python train.py --n_layer=10 --d_model=256 --n_experts=256 --experts_per_token=6 --d_expert=96 --d_shared_expert=192 --activation="squared_relu" --moe_layers=[3, 4, 5, 6, 7, 8, 9] --router_score="sigmoid" --normalize_top_k=true --routed_scale=2.5 --balance_loss=0.000904 --balance_bias=true --init_std_router=0.0211 --lr_router=0.000629 --vocab_size=27483 --norm="rmsnorm" --norm_eps=1e-05 --tie_embeddings=false --optimizer="muon_variant" --lr=0.00171 --grad_clip=2.0 --batch_tokens=[65536, 131072, 262144] --seq_len=2048 --train_tokens=689700000 --steps=4802 --dataset="wikipedia_en"
Below are experts of layer 4 (counted from 0) of a mixture-of-experts language model. Rows are named router (the router's row for the expert), up (a neuron's input weights, with its number) and show model dimensions 0-255. Each number is 500 + 25 x the weight over its row's rms, rounded and kept within 0 to 999. Numbers have three digits each.
After each expert's rows: "comes after" lists some tokens at least twice as common just before its tokens as in all text; "gets" lists some tokens that make up at least twice as much of what it gets as of all text. This comes from a sample of Wikipedia text that the model never trained on. Tokens count by the router's weight.

# expert 153
router:530502509502490476483483531505510485562491541468457500465527508500487472512485477524509532507509540507474512491487507453491486513513511462535525523465547485541486468488511530472548506523521532510492477481502511535522481556462525509508504514454509462539475512515502480501512530485534518484491492533486487485477495492513507523494544491521507499463524482501497493495544523467491477507519493483539513486509477465477493456482524529500456508519523559520513502473515474493457539554485451487476507483507463534480504527472437503482528481481480534491516514464516515498507487525491486532541454527456506462487512541496514522455458539482476486468533481476492448471471500484494536518481485467505489510506497494472552459508555488482497458496466506476503494561512510493489514490479503
up0:505509537525534547512491537524499474509518456477455486517483508554511538494491503536515525476493478533479520531545488514502462529515497493577524490492507527525493507487543481457453492509483527531471503516501536518481472478490473494489538474492465474478504531492514511505508489500543475538506494475484477493487506503433512501520510509498504496505529520509499494503527469552541489505526504512521506544460486481476476500523497504496492470522509464495489523481488548535500521468503484535486500522542452543532490501521489499552481515517509508532469465515558541516534519474476490548482487469516515460492489501485512471534475521533539527468517517472505523536481530498497486505485504539529537457472527462557514506527518519538486478446533493478505534505502512460498506502478516
comes after: "'", ". ", "his ", "of ", ", ", "where "
gets: "his ", "s ", "he ", "her ", "He ", "their "

# expert 1
router:510524515520482464518497515515494479506522520508478475457544500514504488535495520499501541488499520538481484469508480466508478495471532451481491474526485490539497461513481473471529502497494542493503494515534483553475481543504485507516513529488492500526508512566540534519555479503450537491514470533472524487492488505498501488529531525546476501515519520500508479485502479482512483495506446498508497473498505472501505486544560548448486519492543561542506464494496500539507516522494474472509518509554432504514472506487481507484525478452491513522461495495455471492513489504502470500541475507508487512517542546519513508449477519500513484499535467481477492509505455517498502518463497501477500499496509472504520487534562496469522473510509496462536552534549508473506526477467473
up0:503497488472479526503478502496541523459522468507504517467475508478530486511493532497513483415507493468497540499451509492532529531498495509512495535483514467517471532501507512490529521527533503516453442519493540488545454518477533488462487518471502473535450466531504503477524466499478463476494470515473529504536496469500513500506506522516537471520509461465485501507503470473497525487466473510539449498494501517485502513487518558517502500523510501497480518536490518525481493530508483493529481455510534513500465509524495510483465502509529496510492498526475502504518526468494494480459466514460492504504535501525439494502519498540531498499507504561499496508559483460538493464467521546493504483453539525520504505505494515520468497476472472480489482435540556498505533533510532
comes after: "\n\n", "\n", "was ", "He ", "See ", "he "
gets: "==", "== ", "===", "=== ", "began ", "first "

# expert 50
router:492494504521491510509478508509483511509478555459508497470500498480499465512502472521491538517505473541471498480469453493476494502488523452500511526524523522524462465508474504468541510488538509494462526461509522511467468518471522502491494558451500457529517492544484487520502507496481531470514478533510474490499477533491494508476561495519522512483514521493497501523502449501528460504487484527533506452554483486459516456497519538495472486520530560515530484484519475563421510518510476493510498490500491522500474518466475546481493453524459498493501522493523487483523485508500440498514476538446519496503497499504498511467472523501513497473527487449491488516466509472483521501510438475522481523531496483500514492529545505493544477466485543478479515526501546497527519488504522
up0:504507524520488509513517479503464514504506521519551490469513520479497499504515490532478487475488469510497463499495473482474499444493476500509475480506537525536486502516518495508480470460480469535532542519490517510506539496520530503489480539494504502517512490519551506506473501517494547488498555499473476514498479486478500461537491479476564507526490476523522519517506447490555518515549521504526466495501506496492540490478526489484500536493526524531523491499431508506476524510488496471500541528519475494504471511487517527540500473515529470501518528471524483521537512466524447533479482509488497485499459484473493467505489489487562520455550502486510469467496551476528542511471464496485512552514491536551558495501544465508513511507504504454546517488490534513541545503517543
comes after: "'", "-", "’", "Women", "of ", "for "
gets: "s ", "'", "his ", "' ", "their ", "its "

# expert 25
router:489492504481509504485517490547521492507489482485469466508533548508506471525499467529493508500470539563476501496486457481552492512497534459541455473493494513516432473476485493470531491531496513519502505481510541483497517494496492496487490501489510461484538482503552517511514511460488561491471509485481476474491477546520548519555505548505481555471538482496493504502519522504506473522501464482500494478520448494455525531502520522471485523530514540527500466520491474529462521496518516538479520492518463506519502495510489500514555458481468453504513499495487497468503495487502485506527529515508483515526507505485528511436514517501495498466572496483485468502479487524503509523479485491552479518509519505516514520525546489499540486482510538478526551562542502458501503498528488
up0:524447491484507476507534502492517477475499518487465502489529516515504452518435483451495516503509497476489483487531506535502480530505479473501456483509465473506517482479515526473496478483452482492520477500504514489455500502540483530472496477461504517551509543489487514491474523489502543489532553506482507486454542475491505514539490509537491514494515527494480495493506488520486443520494466456472497488503444499476438504490474513484519475497481543495549539487475483566495495500492513477527480542480508478508439475528507539535514549513496488481509552489492466521501517491512483514483517492540531510500537470542497488450518440503485457476475473485501551507478474534481485503487491529463480492522500496487523503494542479498472491472487473520485494464520452488483493465537502
comes after: "\n", "\n\n", "\n  ", "). ", ": ", "="
gets: "\"", "- ", "= ", "'", "′", "“"

# expert 218
router:493511470470478463465524534491489479556542519484466502469504504502494507533458473518524523486496521540492501458508508489505494478477499491499492465477504485530458467467534477459514475541480521516490509427510512502510463545521507494489482516455534452523478526529528499485493534509495530508486464513476521510484487518523511485488485516488539510485507500504501509479498541508498477482508498504512516489563485497460492447510496517487506498514505508581504484514539511492462537491541497495486493532507480482502477462438470522506519459496478497545502517517505527467487487517504473493533470520506500475523499517515528460501492527532499458493479482481502496474520488511495528509542490472521472553468506501432489494550557482467511477495523516468455533502489547469532546495459509
up0:489482486503483489514530470483561506471456490515551498469496582488578471516509517523536493517517480515470524499525488484496518498505499504484449535466499493515481502498556468494475492476497532515471466499513510535495464485435526515489465493508499500484466548521519512473480509456468507546531485515479463475523485535481530482490490479518465514481450514508500483498467493520480482516507504502524490478485509533488482533488513492525490525519522493498483523461547519519504517489503475497512467488532520491550506476543492514526515446525514530468493490479514542501455522514489485500510477478457528488461521466453462506487518485509451497532478488503526504516511483536496537519466490472471527491463476456537540487497480521510493501533479472480496492495523481451513493479515555
comes after: "1", "0", "3", "2", "6", "4"
gets: "–", "-", "| ", "/", ".", "+"

# expert 222
router:505514491510473479477504517496512488504513510468473455501538491495489471513489520536532532479521520542486498479472471462501473520518498504544498495502486483509495463506448493469531495477506529499485496494480519514498473526465505464522523505493496501533511469528504532492543496484457553536465496522509516492456506541526504498516519509526462497512516511517502517474505485485469474495489442459521493497498494482486525495508541536454462526499525549597497482505513506494493540505478457481495510502535471456512464475491491511497515494489461513524507501507481508468479477505510468502516429504461470484521512529542557523468439502494483449460550482459500496458498452514478502537509504494478453532487514517514517459502514492471518474515511505476496497542548518457516483492491476
up0:489487470440522524499482484460467438487495531469507476481528536499512487509535468507483495478541494547498486506517502511435464472536518516518500491484505459448508467493486492461476514495512491481495497466479531481439459503487477477513487521495505455495481517483506469501537503494524478477539454494504515501518512518463481474484466491504485510473415503548489495481463487500488450483492529494559491491536485493498504488533541494489500535459523502484514522489543547487515458482522478465481544497499482459507509502465499548542484517498504469513536511472515491529522488480502529499476452487491503512497497445480529504467466502488517538522457519545479513502448489491471493490493505464495514499492466521493493472485502476510525466499489509477543506454455504474484509510506509
comes after: "\n\n", ".", "==", "== ", "|", "==="
gets: "\n\n", "==", "===", "== ", "=== ", "===="

# expert 199
router:489457521470507461478515524534526511516492530479498509495500487468502495501488457512492496506502502524443525464461440462530486531513524497497479490499537467470474492497488501516505543464479488498492503503489505509499494540530551471460509552428505462529546470540509514505515484498513551526496481473459449460490498510475495491504531498497518525467538507485472499522504493502492442498519456472521508467533485488488460519491489512487478512508527516542504460503493509497501507508487496531472465481509458500530448499436490525521535444507508500549490490456516473480495502543518473513524470531508515488507500488489529487434480480495459502514528515491519477488501459485475500507534442491535466551497523486529552503517539511490500481506502489472486508496487520493498535503527501
up0:488470485476473511507475544505523491516458493488539484448500488458570501506497478477481527478476490485531500492473471494504505531564534509505515537476478458515526472500481528496510487519469502498470534499527473519481530506494548497510523540504513499518485502529493549506530518476503520483494492528506544449522531465510535449515525516497550479476471482516443477504478453485536486502504495481519543503527480540459509478494500507516524504500474525501471510545498478494456484513467535504521484461527529456485521483496489527501492500507507545449541485506501488515537500486446518493524535512501442533491487492545492486492493466485473494530490509497516514497512467501499495526505516523480524495463540486506504556477529468511510485552503495477486471489545498546481492469546537
comes after: "–", ".", "-", "United ", "S", "2"
gets: ") ", "\" ", ")", "States ", "} ", "C "

# expert 65
router:512500480508486501493471542524514490471524510491474499500532473492507481516470485522540539474470537521467502501506505509492501524445484486485486488479487503502477470517512473485497465501488525511507496446515515497499460507508536454477518545486571483493526512541504510480508525527489590492476489497454483494495508538495509484515523500510478537490488489522482521491527526491524456481512486461524525485545470498435526484477534485485497491492509532562572446492520525486493511540474492541476459523494461499485442517505499515475509488464494501470524497500495491504530486514526484474528501553477524470540488499486506516464496459532495490481515470456522499538503494514499502512539486496484431538461509532514512515529533464499497466534495521482457522516501496455493508516516508
up0:485533484502482487512474474536493510489499482500485509503529501467532497480485503509551528505490537512518482495517503527446456546472527512482489522504464485505459484491491481491498448496500490519504466507483523503492495525497485448523552471521472492457464511472500484501524495464508480547508519535518513526489519530500501484521513535540509577493479443492516471527495553505484526497458515482496521494495492466540526475505497491479529451439461540541519525483539492470521497520439491476457547518517493519516468471541488517508483491500508517538501513510518509521474499497489503487480486476512522506498513496499477522479532481463522483504512497439507449523467551520511505506502537475529458489484507514565540486527517516506502481557496458499510476521523500460483475486523523
comes after: "1", "No", "0", "2", "3", "°"
gets: ".", "$", "-", "| ", ",", ". "

# expert 17
router:529494502496488473513500537522522476508495529477487498439580496474518480521484462490491509527490511489482524505486486498509496507493475496457487475505512483535486507479505498472534511508473510498514483466519522513471464543495509490520491514478501458562522500557526504521482513497503526504478488492516460485510456544523529451550495566540492557479522532528464498502524486464484461495521472521548503488507443493519511507516470527504540517492521576497571478474516505490479503527484476477515489500499460496517497453465482553503522471469450516502553507507473491493510512487519508516519506514498479494486474525515484496436492484508471485492531488506475507506470489500482501542477480517496500510487503541492532520538539462487525474510471498516494488495559511446494512491510501
up0:442534506508495452487531522503503481482485495509471501456509521486570511524479451510520499506513505549560524473501457543488500476504436465522520464477502472511473486483515527473494502529496493499558463491529503487482499474518495492537500464490480487514510485513488537502492470506466524505544499492486521507479499525444503460504511494515528504502518503482509482536483463540504501461479519486561491477483470470493457492528492493496506519486474535463533524507556508508466519496502479452537484536513499463519511469436477495516493509482505525532493512473485476474503506500545562506489516520524488476495471459500483478483488466475501519532451524491493521491517526492470475529445484496526486475490551501510513512501525534528496483498524519516445485519508499457509531499533498
comes after: "the ", "is ", "a ", "of ", ". ", "with "
gets: "an ", "the ", "a ", "The ", "most ", "more "

# expert 31
router:504516513507474458516476538531519467527513515499441500485525511474494488495480490514493497493459521499477521489451463461554461516459501459536499529481551450491466497494478477491515486523480505521507519465495512518495466513472513472483527557447502444550531484510531518512496488473485567473486483469475407492500485512510500495508546496462497536476515516502501528477497488483475469481514455481503515488514473466515489510492493504479471488510501538513494460514528490510498518541554479485477488517522450521507456446508477539493504480501489505533529495470514464487521447485531505523494486517489511485509531513517489477478476466524481490475506477498493463490479514492492525504517502465539502505444526514489533487502535506493496502522509504499447516522532501477494544518534478
up0:543505458487535530502459515464479475504534518483491469489535479462540513522528496542470537516486502486514495502471484490518520478501534487523507475491490467486559483493493465454461481496494519494542493510512472542480481475531514472511485526542525479507478487507511507445458493464519477540531473503463558503442464505504523488482508507501533514472489512525488529466468538461506502528461472509514470518472518514493502467541536481520478517513486478515524484502499487525478550507553444439522549514533527532480487496526486520543532511494500516465476484491476492529486526514488484510533532482518515485477495486526502485483501510503515514533488497497522482472462516511465482497500521515496503519475521510470514476535506504493472414478474484481496505476472531456535504511468497
comes after: "| ", "–", "; ", "/", "2", "3"
gets: "0 ", ") ", "1 ", "— ", " ", ")"

# expert 104
router:502502504510488463513508528533537516545512585483524491472480524472467471473483496532482513489521521484455498509472492476538452521517552493535505497493497494522461466517459503487515498547493493500450527477494523515487505538469526477519497513471512461503529528525468525505560506490491535473479478478515504463502520517505550487480548513515514501490520513530502510530513515447476466487512506456503532443522485444497517499489504529475461512518507547517510478444482469509458536522477449481443529490500485510449500506484471493501519480480487513509507495490444536514508459506516507498529505511504508472489481492516580512466491492487519486483503479477490499486505499453520513488475483483508481540477538527475497497486511496536509470522467509469506521542502509503506500476540501
up0:503499488521531500487498502470527478516508490497507511516524493478464471442497484486501455517470519480438524538474490550564529452480528514511491453515508476506530471513494457522550496526545502479480541544500490517504512506510571520511492555445494501503487499475445558565497485483497515495512469527497512514481513497503481467482512479480560495524508536477513508481454519492513537471513494516523472480502502508500540535509502493513486470503511484482523468487505546468499492499502490554514513497493497497480503472502485532478508497494469534532493485524530448563510534519470470519516468531485467469506491488538533476506526465469511511506516524502493494501495459466500526538494513474511530487486516527461513468462482516501482503510550482521503469515491501475517503476524460
comes after: "his ", "her ", "s ", "a ", "'", "and "
gets: "his ", "her ", "he ", "family ", "married ", "she "